From a checkpoint of a small mixture-of-experts model trained on Wikipedia: 2 picks a token.
Below are experts of layer 9 (counted from 0) of a mixture-of-experts language model. Rows are named router (the router's row for the expert), up (a neuron's input weights, with its number) and show model dimensions 0-223. Each number is 500 + 50 x the weight over its row's rms, rounded and kept within 0 to 999. Numbers have three digits each.
After each expert's rows: a language model's description of what the expert responds to; "comes after" lists some tokens at least twice as common just before its tokens as in all text. This comes from a sample of Wikipedia text that the model never trained on. Tokens count by the router's weight.

# expert 7
router:418476468437572476526494452463468438437480539560458460511440424471543473521516481455454424478490372531524577528500435390544463424489514555533496507469495484483487507540537469523457450461472467470520597424522436440563490362471412475518503442521492521488476545480445491551447498492520421439472449465504481518585413465460487610467419592606447492544515529434455537424451459518567494516563603443454505438421501590523577571398450475444553531583509520527526605485513486473447489526424466502448476506503493580497566425486466482445497417450408506525608593503492581502415536522413548587508526419527458434565482508535526593513559551523503500480505433501463510451535539479501473459558
up0:483499547552494408513503562471455539549454571540445444479485439518427419486518379524463350440475441457544509523466485432490462463482474549519498526525475588486484578609483403501451408446447510519457519452441480480534487534492487498572456487503514551450461504555528459503438503526460498459576505499557455545525508461465430570540380583538445339511401503518480483561412429545415446468464559456493521515394522520525543567474500458460559458402565532584479528538476449499451497499458450535529484526618561441501555439516488457614573540524539455512433579561427503481472549451410529540459512412503391524542486510506464525489461449522539452535595454521436542438481508490550523484465
up1:517544475471473576487497555484456580542498562582471558534500537466476424500522570487487536606503559537485485475490446523477543441473494598554557428520470489502549499461509492498506553556519460527529562498500486482549491520534558436487476475478443625493615450529479547568438471391545546576596432524497491487550465520455472532517416523493513515526547482532506492396428525537536577423446490430403471521527499488537631518496516495492390513473469413539491543542465524544538568526518533530356487455606478527471559456520472478545508465520440509559543467497547587509494493562438398596524498566482479481484521676440517553446466453545522370439454425481499485468465470516615429404445
Description: Opening parentheses. Opening parentheses and quote marks that start asides after names or titles, like (SVK) or (2010), plus line breaks and non-Latin bytes.
comes after: " (", "\"", "(", "–", "199", " ["

# expert 19
router:496420527452617489506576448492471459489476498516473506499437483554461456575516475467440366455505344584551547509468489402536525461403489597528527391445449470583431566535517408570478489471508471470576516465564473534507466448465451428530590472572486510500554523573476445550462491451511457482472468529470443490521462463396409541424426485560519349543531538446503432477484516500500542492482595453464558475445519608491577533480497410466495506544445486496503551422481417445465438489443491531457492411571499513501580493443471443505509461467533517477541588552455513514504524507451575456526530433415408488563477591509537499526552568474469483498542476492539525455565511425533447425521
up0:416445484411411371467515397393544547504528482435501496464454496437513486648620540467431500529549554504558485582471516497515535536598498528512497465408584521520543416466447505528491472487588460531482542517447438538557529425487488558496547471493497503437542555580498394541474437493563541482534421521466503561419467471555523501489496480467457499507589586543433497418475485462433564518534564455467537489499555512496594487519523421474521457545464567498460475534613467498374494479416508508429475532457548388529461504516500529428527520411460414523498515493459567554416552419457479526574468571542557489528457539469512580507438505526500512519460507479543395525528598504448473540524
up1:487533556471590509553606498574483530463451593537530503577479520519477526513595507414510528518512482591514474532540525527466487507422478538488525480470499479555566628474453555453534500534433508497540509412443493474502420506473401482499489497582426542491539514471523495476568561483559519500571546555494471428566465435466539487557487486537492566527547576483509521390484564540608431611511488476527530537453508514377436545491541560550646572554546564462553556607529439534490510448531571584435481567497532533492405584502519464452549499526514433471574573550493480525548536548570489441529526538462508474500636484582556512419498491555481547482444474469442470490475482438588390500571
Description: Sentence subject pronouns. Pronouns and subject nouns opening a clause before a verb, such as He, It, They, There, and article subjects' names.
comes after: ".", " The", "The", ".\n\n", "==\n", " that"

# expert 22
router:441440537438589472506517502455459417461403469531445425474398425516520446534526497491485453493487458535515555560481510467527521447416450497519412507487491469519528500530469471534402447476470439496555514460519527497542417364470435471549521449546433518520500479574428453559552558429503464479497474528481361508495480482466442547405471517517472505597512551406534487440452540539582538528509607498484503478465573551536562495464476444493491504583472584547576613442508421455460555449477490496424444475472494549533534439437471389536502493453491502579553591560514568533477483518440539571479561402534489440564486497531582577558511599480556482429476406363465561439545519525519490507500
up0:431471476565475439529578477595542414482459505490544463458451477556484533511465491536479537551555452510533484532551426432487502532506482608555494473532421424582553550536490500517540500434532539437538484452475517470493506453517451477476466420533460528549451594427499399560433539493431532493432464519513550519508426542300460591367466575461523526475479492509484442552485515529466543429514515558514477506527497576528481509503555555495600549488531635546476545516434485579418546523557601529487426536541555543469519474390552457600449463489508521436597468497538508547529492507537548511502449439476471517540506534510520423494543456519443575563421413486380576514544500439433552528465
up1:533595608470503426494550589533368443493495527577459468475450428441481440472526482517510470481474539558557527492462568566452471534465558526440408473454469523501530575447521457504524480488413481504552501561552408440478478481511390483433467413592527496648470467559546612461550481512472396507542558519510455521529415468533517447458528452517619511536482555457507512564471566534451478476512463390496555524463578500488474512496405476498550523518573580479522473579538486505547523449483567498421500525489458478590465429532521536553468422457447445482526637527464488473514517514373454514532435430555534521525484505509569529477497446406485546565465455489462579450428507529467541419543
Description: Table row breaks. Pipe and line-break tokens that end or begin table rows, separator lines like |---|, coordinates, and in before dates.
comes after: " |\n", "0", "%", "1", "\n", "2"

# expert 16
router:464456534441504429612492539531491434484404510538447422522493439524425459549602488452499458486479446528563519566449499449559533475495496528556459478473541493527510510555488444618370472476488423478500539487535472504550504361392488424547518481479509483522450531583480509533465400400529458501439429420396442532559439513449428554452409563530499507560503600440494429475422490580531509492503613489431512496427573546480513543447509465458499529504454487543516562475492418472457536526445504504516488520551545502507632405433483469469475465450456492526596526495436581545459531497462541471517439446522419426592489518573580542484577539505519484429530419442502558453544509466477468446508
up0:482439554433432485557444429537370541476466547482495551555550497546499474507581507403532489513509521462540617501459538500464527440525450579584452451484448424513501465427558489459528449520552597526478568457473570556481497481482504571433539468536532495521501497514517490495457426429532536469438477506491457544540469481529501489551481605517528451467473548449422429354493495476558535501571557488436443558531431557553434520471516429534506473414419542578441532542564459566393522439531461487496473542588541564588545534406467551487486549547476439424506529495437525477497539560438532466501536508401557486530528431455476467634504543569539582565472437451500420507475572468520562383466
up1:519511581479571577510486547568484485540459575508534486441415444499399488580479501485599478513419501481648479484509555428436496512513552495547513424488519532494537483545381547499424517519517426472491584536492511499532561413423494480551459426469421502524624522544544483496527452494535502508493559492512540589526523531416523570389378429530486458530472522552534544533527449441525464451444531327449477447446515572459517542447513516398467522506503512465698471531429502474510534563538561527467477491546516456600473529494545529445467457432407438495500509458520568569488402593500526560511494512539499500497471485517553536506574488515431513450457515453507527515549472511511447466433
Description: Sports player names. Player surnames and name pieces in football match reports and sports infoboxes after colons or pipes, such as Sosa, Kargbo, Centre-back.
comes after: " |", ":", ";", "',", " at", " Al"

# expert 10
router:482493508477508509483618443555488465496472505548399484500432470521483489554572555454459443443488510547531523501385446464478467463460539554451511478458512470551489548492554453534501505450528450405471531494531461447536440377457433452547574466552451468561521520514497516455483480466543516428358527474435423507530501472518478492470428485517565446548494519419433494495545463480523521513539692459430497471404557594487519609426489472463495501601457522515545581482508443453456557539469523535490472442560509574542521474424470470508515504466432490591547492541341496535520509501408529489498494450482454542670480476561505531565575561498495511470543483419500526397582548450488527418546
up9:496491682507541490479546458470559483562503558488496516514494416543502478511517413448527547486417498490532490496540485484501525474446521537571503542489588497479535439521417470532520496483503428504437476498617430528494544414395480473601577491518404524533502538579520496448484536407536487404468534533478515592611507441514472533460552555597532539467522590532552524465468417511446536412522519535387472513482502568522499479516520440496501489502359465483511457513477414505577430430481498497472503531423453466509481545446486506540549448367471404608550576488435519493467508494499484488499480531444465496542432524510451574526544596497458457442495489560481471498479421359449520502361
up10:498466489465456464618488581534447491529408484506430550571436502464392473624561499425414418492447498518566399554532526345509542508463426644507567538449512448496470505482471438521368509540523491571465466478535510440452541410559494461484521548461477452496564502513520470534475481467523537497427527491489535546483435432517482457529451480521549608578512485514505414492512506516546560506503512600501414492578492546556479551490496467357478499497489501520537574437566447447458416443530548571549496483469502483549526417476514514539424559577475454491568572559512519452490476416467547454484499492398515420594569508554505537558545467559506518390495513488496516438514498561495477443537
Description: Table data cells. Numbers, percents and labels inside sports and election result tables, such as Final, Votes, %, Nominated, and blank cells between pipes.
comes after: " |", " ", ".", "–", ";", " +"

# expert 1
router:431500561476564440519523494501479479468467507565464514452459472486462493523547508485466438468456457527480569579416509481531540459463512473495410517466528485590461563579531378604421493413509488463552569456537517490600388429493470471510494473547466505507558533544492476514513470529450507477445477470479505475486450503448485476448434515496512442541482538460484460423478463583573572494547631443438534406421533571496596573404487428444475531503555558507543588455505540381423499560430460493519511435595582545527563443440437524498471483519471558499568553578357604535513519477499560489523550428518453493644472533556574527518484538559545476528519426436489515454531534475521489476592
up15:400486503535563466524433439518502463437540591481513512413421508585557543456511429507532527500524493516452445533647547431484508437432552548505559535483542493489423575514452438606596441536569529442476517456493518528494522503528541497478446490536506592460525602533448404551507433538422529485516518454532469466477396449347474506469606592481569548484519515499444543457574611501497539512648510573478519454513462513418548506486491473480545571550548483575461475588504563456424496540540525513523489510556558574573510477452561507501485470535452502473408473520470477448574447537524609579496524415525443500497440494469500501564471546482560534500494433498547527462550500433479457464583
up16:499522434438521497459561415373529523445582480495519529443521497496509484502499617524453484522554456506466616604437550507590579531509531527498461446487516512516501529473383464453573535517465502403564447460495464580528468513501459524529524526528574430487499499524463400477560536494455481464514401487505533543666535526496416501464453548494523421546612539388447511392519558564525581496429519456540478422545470543553488474506506446543466562518426585505567504520507515449448525482423518581518518477490589500500493566436456509546480461450516538504482475525456608421534554555518510518535530595511558475521373612470503517442500466475450477525403440498547549556478475465549457577539
Description: Table header cells. Column-header and early cells in wiki tables, such as Candidate, Team, Player, Votes, and year digits like 2018.
comes after: "|", " ", " |", "201", "202", "–"

# expert 30
router:410512546405531492563498438493487447465416486493550436494486491559518454550505549516502475479587511533541554521393485532547536464501514541524436527445562477513496539532426364515422532414489491511520545441501405531523451362454485468583549448531446463521510472525467449496523427469460456465442469500475489532607465538472388526407431467622480491523549558431450483434477491518560517520551687415450537409421528575470541543482436405534555488567476501491537534491475405434474566483520537553487463481539507532537599451436473466544511411442421465507527536530444561524519497576465495494529514520481512420626476529501533574513536560536466484504535405412497501451533511479515510520543
up0:516466516532594444528548434490409555587467521452457494584485401437457538424625412523446456536493536524449533485535472491441544467514533570546547426473548459495481520596565470511502430545484578549439497388488502530535416509516399475508506442484520464546428539486548555572615499509509547548553480561414482480490528532520476481556381479555452516503492464524510476554506527669550428509619510501521502485441633579487447524498542390490542504524552531580549538454515499517547557469572433496510537412520443470497518467523530374457479482532494505511548486539468457452548402503484457523479497519497439478529588515481574578437432451534557518451526391487503467454470471472491564480531
up1:409472432495474465607534497506468573529456541641485514403544469600406518518514520495536493524513486503439560529444506478539499512447451507522402581528422482593507482538496413469449433502443451471482487509467513447483463454551472519489509494479531482477452527507526590464508559493552476432469425527559536540433340454465337486500300555530443460566509476450441517494519402497466475500509550560513496525443454533536507504508380450479451476451483484527556489466578438546479527534477498504543485539476479499479615521511476463518549495522362520546654460456509465455474471501442486486459466531476499451586429468534501503494544475567435478488590456460441442530489541569516479475426
Description: Coordinate and score digits. Digits and decimal points inside geographic coordinates, scores and statistics, like ″W, ° marks, 1.2, and fractional parts of decimals.
comes after: " |", ".", "–", "1", "2", "3"

# expert 3
router:488502530430524493525521487495481434447472543566411406471474465593494448542519518464446420473490474525505497488446479484490464421513534535514503474468498466504539552514499427534492459456475473461551511480566449554518483384400489420536495452594532506556569560542483426524516499460518498460473447447443498489561441515405478536443428520558526487564533525393446499435456498496547538487578596432456496444421527561451528619468449464437491563561483459485540577445502468451435536571459537540428440460538579550532557422437448439500479426428520493542553498521381616510481450533425548550445481443549414405603441511548566572479547572543528472484513412466496590402537499455516497434584
up9:539565589560477506494499503530457458444548474571443457505489452466472454597543529470510484474426552486487451480406592515499533412489483551498532592489498437588578454436499476500560593500573419530453474483546536427506438339541475474481505418519502488632508530506493431488474456492537567509496454511450494540487461386497561515383542461632533485561512493555520588492557538482504497417492483553453481528481507548459511526538475527495442553583451472511571492542481500529552518529558574600438413539464395564464527397547507509562491444421396483514548509524531529396464452537418474544450575504486544497516443465529589527531591449501564517509422439479492593489439505484536489506447
up10:497526486577443481609465560503463452434479550473449559527506520553489506498462550449504444512466561537625453464503472450521492433492495456460520550488479516545503467524537528498535409566509480423408562428536500543514473544470443430555488553587535438491557456490460491514442466445528492530497408575487531490474460473376520544489464490521457527623531521456436478433413447496487528516605462487393474516474486552520505431457371558514515431518473537484510486572525474456495484462555534605519389505540445493502576556513517363548512439383407502481508485595475461466392510517496487505524465578536505597553398505437495550501567585416528557557483536449524532379449416474546499468505
Description: Years and citation numbers. Year digits and numbers in dates, discographies and bibliographic citations, like 199 then 4, ISBN, –present, (1933):, plus credit words like drums, percussion.
comes after: " ", "–", "201", "199", "200", " ("

# expert 6
router:451496505440563447533536444470491487454479505554455458536480411540516474560597489490474423461498511585541524546441497457534549394503483540509467464410541467578511599523524440543515440457505431464529522457545498488532468415458413444513517448564562510581513563529510464487576455480501509467455411449490477496522426446472506473424435507602510485557551586470489479474477508548600527500527679484454545458410488612495513559438496431456454512540422544499594565416502447468485519574428480541361486399561528518533533421459466460490484473488431502550618577500502616499454450548462547503523501472510468417505494499558497593508487529575535464494526476402448586434520479484499535484480
up0:463493477498620389549559554497526454482560602608447489488449478579428489550506548438380512470502515507635469507445443489471565521400424536541488483480548527522477519539497487661445503484517507492494604508538391503520488494422511458584514447513527567503607509592480448550413547489509506517506519456453521602490519556496495677550433556488500493523446601478408447497485380503515533455516550402449408455529557491457579554456470525521528528472482509513563543497556436407493494523521486518525531460609552567555519502482453421530502448517521496539534547512492510511501500483410527492457515462497476538556474518480562519486503546483538478433517440481428506434539586513539500443546
up1:346489448519471413577455535463444511542541564459449455470528486591440534509429480485524441546448515544564455559524464495549524400532519440499433425388432551549499477555514480526536500594513409407543539420510493495529499508494433450444428498561573523514569544547462509427437480482450450387460529501481504528505449435573475558463370606585491382522553406524539553480432555446578460577479500410322521486443510489482541455499461529511521572535528495591490491541477585453506497593510483503494514476547451486576588525579505489516576484478457530485519548466558544525515460501451562591452534486493549507474540475480484548515451450539500540522481465486494535529555438532524507545467
Description: Space before numbers. The bare space token just before a number, date or currency sign, as in "was 29.8%", "at 04:00", "£", "°N".
comes after: " |", "|", ":", " in", ";", " /"